Below are experts of layer 6 (counted from 0) of a mixture-of-experts language model. Rows are named router (the router's row for the expert), gate (a neuron's input weights, with its number), up (a neuron's input weights, with its number), down (a neuron's output weights, with its number) and show model dimensions 128-255. Each number is 128 + 32 x the weight over its row's rms, rounded and kept within 0 to 255. Numbers have three digits each.
After each expert's rows: "gets" lists some tokens that make up at least twice as much of what it gets as of all text; "comes before" lists some tokens at least twice as common just after its tokens as in all text. This comes from a sample of Wikipedia text that the model never trained on. Tokens count by the router's weight.

# expert 60
router:178128144127118130134157167118049112145159175140104139074190084111102130129154085171130115145135108087084074127067086140125114121131125224132134116117135132135084104074139128160099151060136126111169104181131104138165172085131124139184144103078125146063118096096125085116090163111130054175139170120120119098079096148150127163128111143106174115105135183057138131123093170128149153106095
gate0:102201142127128180097074171130119107138150084146114124146150125122111057133150119096177153057141130139114114176100128133160120191158110128127113154111143153158110077119169145102155161058104168129109104087136069065155138120154132039074116113120129157124096107117129126128141129101108136106160110150126132135129138144163120135167194119149141111086118194105111112113063174254156128158133
up0:133092150131138153181152136166122129128058115142147160134115157108147092133122113129128097107101089135132120116117148086146119149104135184160175131183147137167166107129102201100079144068109097158155174146088150140090175077118180172092146193133128109155128108111175112168129134089151130146108079087150149201089143046104104125072153100179111108079117138071165171151155173138146159097136
down0:185052087053116187171119117090141112156099136143163114128128093202156069145101081140133078150128176159107146126091156140122118102175087118160172086119170204070116176148135123152049108098098044129158076171127115164155111176113169154120134111162115162176105181122141145122124163154132161148126172176122103085102172189131136162114103110106158141058143090147121063122075099148187122091129
gate1:116131121125100191115118188168146110123144090073090099096154101112174118174187101173141089143114136123075109121125097102092101125147134164108084124100093076199095165122152082074147060191121091154223160078062113142103164118129167149156175172104135101180089157145102097122110172132131235104130039131132102152107105123151162157112107117107101110140157121049152092112134134058089106143092
up1:146137186184136062115130117062063134098142173168176178123086090123111092135074139138109107089145133081138114119136155082183149124101090106074142099101146180092164098164135136190136148090124133088080109122105114151142158115145108042042050106139085146057140145117121125115138148116130092123130138119101106082119110143146101113126162189113131146120119164185126151092135118220172104110136
down1:111129098109118152132143153102049137147119131115116148081172140092081130092101095062123147102096096167118101125096119112134045105164105080164105133122073160105126118098126136124117119113128103143102141101139128126194178087154133143137175112128092112172117092143106145129064097136153075119114128080050159134075128175145095180101149109133131095174127205125116165119128167192154093090084
gate2:144169138097154110116162133121138156119098226111138135150058112157118125082163147135107129168148107092103102158121156080090113091078127091114150097168104119150134092059127116158079071104146151126165073133092185093118116133107131151110113057123066106070167165133135112097099165162142081176210128101165134101129122117166140101071179123100158077114143146118154136147132167150097164082094
up2:142126102138143089087116091084127164137121173108179159079138089125175180159130188090081119146114177149125129044051139150095151139115170149119167118107063145127138052118070116158112121151117143126134079183143090147134183171081122138118131146121087094098168118136162189128132171136104077202157185184173152137147078155125115124138161132130178116093158129187076097128123159123104197145145
down2:157095185129134165110144114155157115080173093168130098127158136106110112127127073163089092167103108167147152131077155112157134160145151181081098162034159129139129109119102099188138163082126108090115135206114138087143155145152134145139115125133084144133098108159124148140095129076110182099080126179130073103099139146137128131173133127132116175118045060105179090156105119148149074115126
gate3:156105099127193095123117175102132157142123136123125137182101120119093136148156125135173178121158104025106074136136154124096111119078118120110095205105140083175118113100147176079175123136122111109126076131155133175121142099105108175067102088127106108122131184086095093064147109162063094103169110125127109132222076128159084135068105134191121141177175158121175091140155124094157174110136
up3:110113201147106139132113111138078107146165146129142112148116140146205093100104127065101099118069172173070121111109093165101162106127173143117144116092148174119151124187144145151098125116130131094104155127154092138106143157125162094137118152115177096107149101143174181158117146108133151108105073156154116122000099101072129174120175137096130120125135141144092130134115174188106137144155
down3:179118076123158199214116107162103133122112106136143154186143115117105117119202140106207176099159140127109154154087084123121137138097136139140125119130131145109133104120061105103124114082142129159133111143117062132118200101149182118126084119168145133097154154125139048082107168151095139142153143147141089109181128206172129150133083146141131134132152143113135053126131185167152139094172
gets: " |", "|", ":", ";", " /", "°N"
comes before: " ", "\n", " 0", " 1", " 3", " 2"

# expert 115
router:122119148129091101141172151157077116161135164106096112097179099107078104111162168109149123128089126061100117145105081091132095152142100144118132105139159117180136105106150102154101095052080136172054105126147079142125132077085158162089160142092150119070161135072122124097114113089165131139131131170087149101121138135130143068143146107170150163086179217071092191161137145150103121133071
gate0:154144071173120160101142092104069157082129137141164122102176183147113104097151207152161100039142116104141119143148145152128161137140116107121116102123201106119155115185161218112134118094118109168131141144088137095108105133143097123089122122119072124180135125102201088148173127071113157132152119135092120082146119182124186066178119136186059113095187179080131120193088157147166093115116
up0:114130121180186185114145170146101116132162163066147085115050102130140154163141127098115150151099073094118145089237135102161089167154091170119072118155087112129163154126080083088135102158186171155118107074098164106149161112128117139057111158115151068082142116159102135083177178087061151129081067114135138130153133069129139132145111131097111105139041085136133089108094101107149147104185
down0:151133200130129204145141092154059091149214153122089131104141190130121114095121161151163171176117099141159095154170117188084166067152116136184104112102181071092137100146105172111118122088137145178136160106095101084121127115140122133067106074116093153199099140169160165107120165140156107145097138140095086152116125148146118176114167077143110178077154137187120080109133138100149136104157
gate1:129131098159095072168148117116036123131195136097142105146121080162052140112128142056148089087101106129133149184141106113164069139117137087142138125160130120175091135135149104151066065078110107090062097094120120096080145066064149081120128105124108148095190152084173106117089115119166153116117178177099183101104156150098147116139142122156160166102151192102119126156162158119176125134155
up1:106151159141079159176102107103152086170116121142101108155069137119160161075132105141097155090131158152118086159158157069068102128123182173135108146133087164092100151109130135145137127138103113109171122096116149114136109114167159105148128136097157102122096108124095143122168101123077056167069144088144109119100099148126151161070116155176108204175114150177174148105131171097100097135167
down1:151120151103130111149123185120124122090131135101176118110155118123063122096155130070111141163152109153136168159171110174086094157129079090157099202096163120205132127135163126141149106115126098129095112127146107093157121076034138167164115102062132175117139127076101136153106117087187158148083114191106166151100148100143171071155180123102158102134135125131104154144070125180167158118119
gate2:128117149120122140171112089147115085124115110093196095113164112190062124125128134159128096171136074127116145137167141116156115078138190123114113070164093110152124156117115090136170079122121164145077123128066131133155217067092131117077143186135116095105176113116113131140107125123201194127126111142133179138169166112147161070097117174111197161117106143092152141155141102115093159102114
up2:130100095100112167154146210087098181109080133101132184129141157149183105132117065083100170128119122174084066123160132197106093127103135166163104156131155125120187111148147150111155178129168186111207109120156074102124154157129118151170109097152077104196052165111137136150109053122103089152167088117127106084141163149082126138083168138156131043161159154115115137092083154142166103073060
down2:105127143089098142155044128069097116088091136078130177118144153090149123078118154084120135141101119162169116117094116123151053077152081098076116126103225130116090147060153131116119067081143134150137162134141157124167108109129114094158150146117114086107159138123118184107107116143149162094142129131125125110137099099127142156077125135131097108072160078111073123157150136152127115156136
gate3:110127067167151058096120131137132180150126156151187143124135048104079087138114151131142152141145124119110081142152095083134142160058091156087147063126109126127134187118142148126148154117110176154103153139105136113043090170116132142143127096099133120152065137127088105178163137136181121166122141101132104159156098001143129109138090107096142142163117152124111125190136195100168133147090
up3:102061105136125113102090130145180118151110169119105125130075103173156108152072113154159177151102095112134078111142163126047140172122073109121132065136111123064154155112139133115130143142098163147141171066123111144157107152177101107115118188132134102111075151131086101148167125071140118206198138128188069154136121107138194129138123131137178172136081146141108092122187061104115166144148
down3:120137131156171094163102133113131150159161158089076184143110125183099129116105173111079089142131059078163158068136109174091152121096093118134140152133162150153098139086149110087155127147114166146137114085113155192089146120069163096110137178125219084155104151109119183120065090114101167145132146193143150133158137095168142067106136115147128103126087091087143129184108209179104168120127
gets: "s", ")", "\"", "ers", " States", "ies"
comes before: " and", "\n", " in", " of", " were", " to"

# expert 33
router:135145112121113089120137155153094064139088093120049142077178149136106081127157136114142135159164130083098057175098149109117152087131125140127109136108175094154188127111124140073121096080134108187133147124135100102139123128061139059142106124117114126118131191101149108143121151129189129118154092169075167107151132147131129181154090117124065109103130154084147143130122121108084138098096
gate0:141182104095115090091139119144155126089212137115128202132158148075153130088135165133137161200191085135113137136152151119145111161111151208141111072074130118095159137167111112098101147108114078137122141146123094142129128107120142111172124126188126198120115145080167140131072137156102126116193123108107101115095154135162117100160105164169133136220105094032119132138098109136113123105082
up0:128103107155071118166155135142104120137076128101148124164122062191067147136091145132182144093107139117148124120091132117108177099134094060085115131084156089134115155157184162142151114145112162121185154162164117141166121111161171160075108180063090104108077135166168113151194076115134198102098111109134167140123148131072103185134123136078115119126130130133130152177147077145166137157127
down0:123131147189168090168116141195090129141116095101163105075178149089041093147113172145094129141074124071113100179132084106176077118116075128155117166164148173103091133105111122117158086125181220135135116163106169202115124121126156123172088150139125065165126127078116133103136156163120130102104079138093167132135100135075083162137188137089113101101156115186150144157151169162110126134139
gate1:127188124116149123131110121128183098148126096123140146075146087162156177119180115071154124105104192185154105156114106131108204129153166163152154176119102104051111183087162147122166132114063133074147153163146082118192179129135132113135130130077119173063103142132126174087137169196067088150170121141095136215169142177092110102104051142161116139129126100215127122102169154137117133138190
up1:141144120141089127145102092106118120169075100170162116097148069109192073126076182118147133122129195102151076119098112157116158111163096133142186130144164128087100175125189073115167106125093108117130185171120087162137178090144109113105181197097146124101079112126106139130115114154150139092136134154113158127160167128084111138094065193153128123096123129178162062112167073107138161149156
down1:087137141143143093143107126121124149075110092123122141094140093143125142073116096126063122176117164151113173117161168112133165138155055166031186150168136169145131101121107096087122110091123179198121166126153102142123135108145138144047152147143094127156126152153136126121128066182161128137104156096100116076108151145155139135126101161136100131114189126116098040103134082132061080113104
gate2:106137137121137066118145163186186095127156152074162115138098130122160100119150089114112050159136127122146132170155146064126069136152062175169162076119164126148099100110133127110113130081107075132095151184090103138160086127117114103167140155104149159102080172100129171117119163097166084128137129144073144149074126086161135091073194169079124093111088096063125117104130160081125154071151
up2:133113127132158139177085150122102157213130133189148150080118068054123135120090116144103139092112135108138136095113104168107125122142105097161104082148181156120142173141085116166134155106112173093202125088140122173119193149141136186064105120151149100150116138157095117105159118145130168114073122049199117104187120143062128121108115128140095115101092137175101176121179158160162123168094
down2:172152092110109094156140080171131127121116108146065183086123118102157111145143096163148160195144142110133162139124144100065201194095127091125180097120131167162139115085114060097076139142090140143135095148148111171117156108108164119038097120138125146136115170091098102155161132180153109146174079080128096131161111075150110144194079142176094148141094142141158113093151110111082127140114
gate3:164130089160123131090086132163179157151059144150122102106126169175158092178135084191145127149086164108165072135131181125056181098115096153089129133115146119147096090145130141139178092176132122168136126119107126072138113173167111134116066093123120124154110158086122087177201174080152113133112128113167151083195083124127116184126132135149139125096111161161147112083182089145139156119105
up3:123060095154171036207149166125115106150175127163098159085055135145084082145075112125159105081155110165122163091076099130158150155119094103089178136127167115128154116128158055120141174100166106087155160150164154113122095144147153097148126145103101114155132169142154134106122114089196179122169150157153109106152181143172134147211039088140138113096149147139122140138137170157172186139080
down3:114163106130162166105075087139128156153179099147155111150117091173146120154126150103095182151123155097182141158091092117125116122178148161141126169130147139081123157129128194131128117127191164103112068149149137150167066127103096125081141136127150172090047110122113144108100157113120094143077122099168145136075166183134162060134152118139152204184097152158145151107157186143119108137088
gets: " 0", " 3", " 5", " 4", " 1", " 6"
comes before: " |", "5", "4", "3", "1", "6"

# expert 34
router:129137095120113076161142170151093054123127111143039139041183122105073098134178143115135135159169104103109104169092141127104147105136094141100143132075201086133196125109107125091113094058113115184122153122129092103145128093082166067124105129103128120109136173088127103153099147129187162124155081165088146111138136119125117165137121095152078106131133144056124139118121133115089140094110
gate0:094114136131163120130163123119168077078158101148143124127186112128120126156168177116106117189156171114146126111177099068123124143127132099130163177154134096106118113136135152143141100138098086104078092075109116077173165093116134117140126064134124125082127116167136117103052136151165111084150156144099133092143140117120092130188092084129077128133149094045153118123147135148104097164153
up0:154180165115167107086141091131020148148124138180149121078109141144109128129145158068121048043124149121132139135111103133094163117132148091162106178144129125143180105096092179144129161127169090160100123128180154083134083116070089084099143150100142139096127103126103123102125140098095118118152092078146157100165057196080179122154137099126090126132110179160101213127157116105207103181159
down0:108102142141145106125140162171155139190147095133097083108167096161146119088117133144144091144104111091070186155089086141177105078163144168164153140120065138096085151230117152129120148122147192056108098143143116143160092155096158107180131148117148071104142123106142183085104143147109115165127135198109154134101109169154119090128145140146069145151129072208121140166141146105120115094072
gate1:126128103169107139159129183091129041115125131138138120148155077157153062159136064109106085141143178168094116167094154141090201137136132117126170084122076122153148102184133117102158078174134109170144110152143133149111081129196149096065144094039136152156065104121043100163144159139192181152134108072140125146138143161162104187154038165145081101166146129106081150068130111124163117132151
up1:128165139106083138075141085130095161140111105103132153135139147124117114122173130095129110145110130081161185114140116139160084150106114090149091155200140152110146121120156185109138104150111125131119120111136096131122128208094142153145088117189117158131184084094156165125133105094096136074072203117164137144062107137114166122122210092086164185037162075113153133177118127089137106069082
down1:178091174132133070153128160114176197096170060111148142084104138125070136120144164123158101183138158122101119125149162109148202158155144117149132151070154181160217185094118124141132099112087128106139113077134126141052141114077187105157111073131143142153131119130114052168105131149095094131106087146087149116197098109097072115159155118133159152096156112147154140113133097108127137094091
gate2:103115108145179147105095153137072118117158094096148155152136135074126125130144122129140078105093087160084121141127129032113158179177100111149133150137096147135175079150139160100120085104142159156155088094152081124174179121140099098153122096139134089150062185133063085144073164092118162097104070116158162155087184122135152120140146178176125081135149112105095148158140128068197086152162
up2:115111150084144193154063165093128124117071168149100123130178129090157068146117128139068057137118156176104131141091135084084130160164120117179150145175102171139137052147143110103098127099137187175110114052090133114226087124174110101134141137096112121163063134151078084107070156149140143112128115084123134106081168084079154118130103149201122101125175166138139156132152139047156085095165
down2:123084142141192119145093140156141100125151100133125154152103195163145113130102135172106113157108074177123174131121140086110102148131157133200127140169134173129168084138132060112131118121146140178085082034114106124197155071113114145158121151154148153161116109127112125154085145187115078117117099092163117139111181074122190083119147125176135131133143060170097124145168111128156094156111
gate3:128132131145165118081127164139127086096146150151121125142170146143142186145181139128133097064194174146212146083132103037129193133129105115137112173113205112126109067105076104095107127088183113109111121092144130089135092118153142070120117131083120124072100160098171134161121096165166102127198108164110116102155145149142132163108079104185126132199097116090139145103160112115128167150119
up3:085162178121114131149123135097163189129193120058083110207149131085149173145118148116172148181101091127112095125121115185136133071113146159113096080174144077131115140173145173144090122181083142104182120144103130214124246119123080191137133119137139136077151125091116115184107120119101112123133164115125152127140167036134123085151137121086181123053155109107121074154111157149119154146143
down3:140113111100169162124155105091113154013158145075124163131096115084137137155169128158185174126128141051098157149101175130129171154087152094092161174162132114073215043179114117122131143140098152185088153173171091171095108130150140087153134132123109137134132147141172154120164131164114164117087093097113095129160093069074071135065083121131180171166138142086096129109095151089161128160132
gets: " 0", " 4", " 3", " 5", " 1", " 6"
comes before: " |", "5", "4", "3", "1", "8"

# expert 117
router:173145154133113086120177159125095136111107123133161101094187088097119126090164123094170116164125129144105136167118060088127092146106135115133137125100187116195147114062149083189089110098098148152118106127168120142102119104076183135095122139094139103090181153069129126149102126134153096154149135142118123116080159118148114095117095123139143170102209180108124162144166140170080179122112
gate0:181171115111131105133121077104126144078128132117146154115115145138070074158137104165135090166126116110108153125167119137133180119147107141152137054157084137187132086066144120149163075126137163162115089141102119096079117159106150111173110084098120071094091092160081119161196084137163100159154113132146126183148127123141137137115090139165123190135091098113106102108120123156158102085108
up0:168156140144131108127104094117074124105107152127105146171108110071072091111108107115115075109141071121057156144192168136127150091077131099084135111125086156132141147134158068119125080045131092117169101118154131094172190109089107094105163114083163144150119120145163148127076144126170110189117131137068134085085125191152084154066164110128095128132121098165142134139114116189189098129136
down0:117153198065124107090084118138200140147107140136154133097142142088172131211177128138149167095138161129118148115047140117144078072086121140093170146109147197091140139102141158163116097071087181150134177146122154145092131101091120204132127131114141054118092140143120090152148135092129133171159139077142110070149120152104093121170098140185131169144133107068135154111151091143131097111147
gate1:149121108132145144107116121127094134126118135112114130100230138081178172114094123147188114109148101075171119166080063116109178166078104128067143157117177102124128177091141165133119099117093105162107125117110117161168068120144095172149059104146094101143116209147140181014170085184126039137165155108108162125107114099161107102109118157152161119105157135100140137116202148129151126156199
up1:133116126120138097127157150096065147088117127151159128144109158152132130143147071144122122177181158180108115208125117101168151089100137101124094098103107168113064131126117103167134174117153152120141140164149105146101162103179171124150116143059117084131152052111113185120193141119136144163113108086180176139138121167134125118132163091099168135170119201095136077164189166119125115129164
down1:085130079148135122118138140135146091083146163099116137089090108115089126130205200099094108161135124128102087097143093092117167167137108143154108112098128183137145126119088170119150077157142201108122077120153080103132121169176097060131109152140099144052098112102136102115116181096139138109128114100157103147140138101140131118083085101189080106142184163203124098127064154094115178150131
gate2:143134110145150125137144150103104122100119127144095147149085087179149178165190156088132136152154167118128151193153118171118165111168144153153109159055121149089112191104103124153204173156088110099175165226133141124074123119130071125134114119125115168105136136115153122092143179143164087094082098097127094125139103155110092117131155155143108150160144148110127120188173119147186194153181
up2:145077062187172153121143156143207143123125111081215122108114110159113179131151102101144171135172157112135136114120076135198169114111177121175096148119084180130128125179146124089126173073159142073143126181100134184139083110148144166165129120117152126148151075090167153102066129122089134188109131197124156157168181170124104133182071139125134076139087132152153167106140167152180162126139
down2:149153132094097153164113096139139151109103168093164164143110138188140185149091094093147168077121123156132090158124106183101109117129128091124162204140205131113124130137064136070137155111074106170157087141114178139134115129121094203076127077093095150164107131075179140126099059221072126120147124140155111070127144103161103152111131137072154125155161103121157124104125122186125105112099
gate3:097130102130099093139091111151106090118131149167158131163135155144131070165120140125117169127091145057110099076144177098104097163150141101182128097139157086153171130094132123086098163119170201079126096106132110189104164083105160146146136082166132079117102180143093169204156098071150163143116126198136129153115133109120161132128153115189102141123158152131109123137111123086069133142090
up3:123132080157104164161121087188109093179140181167134123136146136129136123130134069098183064194125155098058047139102172154073101072115132108182070127183154130076132148160142090137138120149178174080167163104147166140076143055136191085141164091165108116130117127159121160105127125173129144098109132102165149117131138105145172143153130138164134169120167085115083120106109177124134129161155
down3:113118115107132107136186162080131134143120103156133092165154108138208057121074125155150144097097092138103079108113169097167160101168197093161083167119106098104140081097153205104192154127147074134161112161097140170141136113163101157143099117135121152084124116152148068107149173173107083088131182154168129188135106198146137190088195175154146134173151110102119126153102099114187137153164
gets: "s", "es", "ers", ")", "ings", "ies"
comes before: " and", " of", " in", " were", " are", " to"

# expert 125
router:127092124151104110161140169099080124171145151126073135086141146112129095106167113130176121125090105109075099168123105097098069130097136152159129108134181168098171057104104144179150113081128144145174181156175138104106147103142146101082139088072134081079162154102059147094091125098146130137135079164123133122130070147126111145117073058148159177133137157100129155133102111146100126098124
gate0:128165119108135074035063146097063141149135134104107049131085124138149121088121153130136107084148116122085138154072125189174142082147094077115108137117108139108136075096105150115152145139121135091110113147099164111099181109096119107135085109104115107114136140128173177124155170197140100125146109141082129119119137094171188132177151116098144159126134133153110109144117150163129142187099
up0:133082210108126137069121161131083117070132112108087123162069138110103150098192130091134197085111137173121077165163186106119126157153106148122126142133139121080134087177134175146182125188111199131143150107148192139072157107138180107069100086114121100116120120100101128156131137108102130050167128128163107133172091090159166109146100093121101165177167119107098068143130092094114132153134
down0:127120097117211171125103135140141105090115123074116181147185141135127119110188110134180093121095065114105096148136167120142122151127105071131112131160131122111144154140141136085099080116078113098134088117140140134137153153114127179107137160137151098084189143086107066150080185145086114101137186145150150184129151157132082122163143152078153110121128124141088110107144180124157147163097
gate1:164147068112122124123133182151128113136121154102162112185154086149119191125131123094084040151187112181098135132157125108070113084135108179139134116140139062062078124096149156121124116127090188159102104168125079115114136147154208162123178076155161074144178154109135130093108153083158119148140149175156119123103159106112067136151136208130133141107119136099122113158099164064080145086141
up1:100086140144152133204123157174142107108080120132128122125115159138101107158156128104144114147103137107108072127106132176108123124189109146163110167186124094125137137148087171113110176127119089109115166138141163158163144071095099113144166114171135129134074195134102118157112170108068165140101104057166170182113116104132109146110137047124073112087101109186142076121093146135068143156075
down1:102123150160077092140118099103131093162131153117166122137143113079157161118119198134120110114168140185183139084101102173120122215060142129100116141097104137151088085135216104093073095116099169084108132109139088121103143157094099091129124108142099093157089171167095059153169118114150116146112133109123078117127137107099154073142147121145200137196192083109106096099149116126102104138089
gate2:166168124163188135074131196161154143131081097108143118166188154148135095109161103116118166116134141148136088122144142081115098144111157125135078149116134099152112111127145114176093169106161110155093119101128151147123086115078131170111132101137098155115099127156086089148111132159109086153156140134138144122079123095172077118134135096170140152079117086166135119046132105102089162103137
up2:059101150079049130135132118051127119105148107135160122111093091079145142137078150115148087143144129161107157134087127169106166095135082129156170084060117143105187158071147109071138078104068141159156148154135112151133198147141133053151114126117159139132115162139135114114108108122162175161162199142130150137140141149113147182090133187108139128118133146155146146154111108139122085126133
down2:149059141174104071120132129186149111132109090181163115165132115114167148124104098107127177151125111082138104101074198128119200096072188111084155122079126058136171107150095067093111162170135156091116113085135170139096179152123117100125102132177170132100102150145155173127162141089121149179104146164159098125175143130208146131130114213154159106165149117134163150145108135071095138130094
gate3:141133052124077085159076132114155089122052132177127152180166159114166096197116170145147102089118103199141142073110164104084131155203113162087148144108144165130088093182094134120137145123171108094141140165103081093137126108188092113157161131141104126125136120104131126125220129119105156107140117159105077153114120095084135129148157117099158096136092147094111188104113162084121159081045
up3:133101147150145167101190122178121158133181067075094083066098112160126123074139110072133175153152133123157074203166124122184112074119112133161093162151112131144191137114169118101113149117098117131123149063105166179086112144128159144142035116145154135124113177166123132112066159122131108121149110087124191108183120105207123119098122090160141129109167113226126093102161091139161102150182
down3:151091094132106053150173146093121184126158128111093167131157120133111129125165123056166074086153179127174167157131184160119070138128167172098114141115142139142130099125126159135131146084146165104141174117070155199165135148118134103137124102153109113120148130110116181138141141105115161097184175104143149118134103090113129130108194089132161143090125122126138137143171142140189094106125
gets: " |", ";", ")", ");", " –", "\""
comes before: "\n", " ", " -", " 0;", " 0", " 1"

# expert 127
router:149119149132088091136179165119076125125149130138144131094181092152104136081169119131167106189106163144112130192141073138108092137115114138143129122071162136176121112097093123166071125101073183152094102150142104148108138120087173129088137143073125090059199126086134107120129105091155112139094138178129146132106145136151134118128116135134139193114222207073135160140121145131079120127107
gate0:156147114155135092149128062136121125104102127131154132084176191192163133148167161139083149109146178122128165152102170126131144117084128159136134078128126128123125143155161090134083103198124199096088103151084075130170213087125109129098135173160042181122133120090155133158176131138138115128145064139117143120160143113107039092123130109153155182111118173108152158155105093168148114114147
up0:144201111138149047155159100102124130158111085155169140145180146132158129125161143156096102102152192153132174163098155131122112136134147137123139128132121139108123149154150157143134106161149167077090075176147120122174207101136130150111087210174085191136097114088149173138176091128155148143148100176094086159122126080140044080073176093133111177106147165066126184118126134170110102167122
down0:124124145178115212162081092159128183154147109183139175094179121142105186141094078109133153159155136080125120195154090114124097138117154156128173132149110147131120156163173092132148124154150148090065118102078178141146175088124083115164148166153150175085169139141181159112122148081123135125120123160113050130114125140166097127162152095118140150115122162122111108194149116105124134126113
gate1:114121172161218058094091126184161139070196106125161149118154138147108158149103165132082120112141089105127232151146144111112174205157167138114120152155143153147124103145135066083088097134043143125135086152104132098175128095106117091128125183117130086089136139128128128175153163102133128149104131142145120160096176100168114111103076088107132201152122140077165120125143155042182200105130
up1:148078115141157098173155067122110132120084201158111093183139151148111124146119165092149139166165153154146119040160138078147092075153092100125071116137148134104142127125153158133172159179154127108148108119127120113160127174095133153104104096074148161108174202110077178103075132135143100118131149096103103130184063120082150103084102143100076143154136183068131094154109169091146145094112
down1:154131127139114161125075133096156116118157129115100118126129131146160136161116165141123129141108135136088126184145096120142114141158150128093076146159141119079145125113166142127144154119109113157105174113133134166158074141130116154104130147136084142165159075129079078115081124119140116118137130118088145092158114123122112209086112181118161167150120154143185136098124129088154083151148
gate2:136165152107150145147107141098160130090205105127107080120210110121161125102078144117105136075151104100145133124146093148112110135107106185129167146157157124112136150074124111113087160100093139081111133170132198111086148170123115104145114189150135078101142092141125169220082189132147088165175097131106127085175095108136113143143140153107165142090113135171191118146185126165101140171115
up2:125093153163102154121130058142119149137173129141080073084173143157104190124105092084104109104231085133118090088138079125123135162112161112082120087133161159047128141082106079095110142168130092149050141105131176073102137140106130113126137124172046112119174061138155092113107164190120153163167127111110106099117162152143148120135129159160137108108103125126135095094217087105109118145107
down2:178110130130149148157137122154156122107109094095140145136147158153194161124144103086144122141185112146126189176121138116101141166168139093156116111158123132127123117105128142094110086130096094172221130107157160156199087142146093151114164139097162086111101133103123100156144130151182085160102154145125166152142141160153135128163083165123196216133125138108108126173137158165140174134166
gate3:114144155104113081124108141141117078138165107114146112121147122125138135110104121118153093151128096103073161134123105171142049090132135131030068136081187107186098157135187137120067131131083207114140120091085103127123150057113123115099147124098097115092161151103149141119081169076101063113171120187098099120156150143118122067156141111174174138173166144104104096108125153087126119121161
up3:102102104113091087147188152142129113113116097145120148101138134158082147188107121086133139127170120143099121134127095120134052134114110108079145119114178112155146074115145151122102090139180163118128114177106150125137065108147168189158168164151078120138162125123102130188100140093142119147141213223132098096077139172169111108140103070151160149131112148136068138198102118094100078093120
down3:127135189157138209130164153123199079152110182139101060136097187156152119123166101066154129135126136128159109123138103128200181091126119171106104103118146188136168167133099130180146089139131165133125156162167147101154130127079194129194137143173106129119126148130187131089219162137129136113085140159100131125176123145127104143089072082167151213149130169076188115080102193105133135116132
gets: "s", "es", "ers", "ations", ")", "ings"
comes before: " of", " and", " in", " were", " are", " to"

# expert 82
router:119169138179114072137137125164132083088144142095081084094103153116128108112114122135131132140082126109115120127150126096077226178142125173121125107182164124174162109091181098153116087046133128114160156158114083146078104098079134095145107082100081112073095108185104138098173168128172141187131168139158129114081102107107181103103101072147094177084123199129146143130136099131136130106118
gate0:149109110156143170127092132109153100103100158134159083140157144192153159115146179092146121105075192133125107101081133161112210143136161106123123229105169150143165127075140109150098163106123131131085079104100146096142062075124138139128170196136112093131149124114151103102125174087095174115086134197121091045104114142112100116111119104142130203164128153160108176139142117113154131093173
up0:166129172088104090157146152154123085124093133132155129102118133172132125145146137156133104101100130113160116160130102123191198118089134080096101120124137133102088143107091114092100099133133105109180106102122109149125138154210128075047198086133177140156178124144137177147094184120118083117165097117080137103157081084111085147113102071107196125178167093109118124119173134127132114138216
down0:164141135069168147163118164125131122196099146094145107197130154143147092179167127131195187124101151116131107150133119139155083119178140057113091135126209173108147108164097082090157135113100092087169123112108148111112147116134087102099165089120124161140177132107187100173124138172121118142088159126135144088169121152163132129051061080149156091139137100127127097135203072109122138131121
gate1:099101117125141125121089169109142143097117128107184139125108155138108173103155142069088130111118148043091096136166116044131161179168167141112142112171161086104137186098111181095162061084158126112089128132161109097131142154115115118126154129096095099133094102159165151143146126164173151113102103157131131150150054128146134100070129101112097189109154180118100103166118094114186157085069
up1:152094085177095147121137138137123123141170110119168128094151145115144120181099156153055131118165124083108097168167120135210098090111106150095149164159119149133066152132126071134164119132136166118151179114058155111111147132153183062119133089186157120137128119124159121129111116076122109132078094089126152143107131121133205134133129110121108112106169111107080166105132179162132106170090
down1:129122124152157178153156115125089138111134126112140105147163089147162049149137138133112117149098116235193117114101113082138136064133079064132062142085144121092160100142110212127157191156124120128068103112132100175112174063144118135114093095053151102082171171130152052111168146172147146091115133109123106143152155097080095130136143122170191142144080090144128178118169088094114140157158
gate2:114118101126125172136179131150110132162141221136117145091060129135122168115125132182152105121107144095127095134106096087117091128174164091124096099169104099185130166136123132096128161111151130181135167130088155154120115155111060106132089180091086095105144113121176156179242184185100151085143067104056120138107169108157150135087135135114105077148156147133078172141143130148131193116116
up2:116118134143107207103155122116078074186136150105121132109123082176134134093087214185130072114105134139118064133086146116126076199106145143149138122138158169122126155107135125110120125165154137146129130102091163171134099157144083123147134178155141096122106147125162134109169161166111196100121125159126115086085124147102141151098130096146111129147198104085109204097154146176124144150127
down2:097126115141093054115085181128102157146133124188149112138138149157149187071172166155099109177141108138146112178154151179133107172103108071102124122104123147071080154138094087142170110066167116140117119145090142147131207150148114133146169143088135112150166166107131090090165173165132101117144144128066107076095157155147125132169187168186167091110113152065136124116158123144123188118131
gate3:139109139092131076127091134129176168182088110141194203132131105162126104155176103164163141116128149123146150109130157138115127191153104138145133155148149062173198108101148156113061153103055160157115114160117092142189185111102074141134086156107086146162081071138114060188120091149175162163155082176157129118113128058168152168125122143172139131195159140101114077143145121121146153113092
up3:158117157134151142123087115147170168104096136116136186137115075126082158172147103175132162116092160041140104124157172110107101119160129118110104107160135084121167118133196128085099151116138062113167169128128084113146091118122128072088055102150070145161084116123154146097177071122102142155144083093147137087133128117116160113121125177147114143140115129117085078177161122155143198112065
down3:115165117081101068153089135148112102148136155087124122143100145125147145072118100208081137106106092048132152089166119116093149132140111148107163140177121086142138172159158120104147140146089116105183110097138151153116134161171126123184114141117119092184105149065070099145131080180168179121143118126144148098097131100151138083157227129096100082133128131132126119107145132129207150128128
gets: "\n", "==", "===", "=", "====", " in"
comes before: "|", "-", "\n", "The", "=", "=="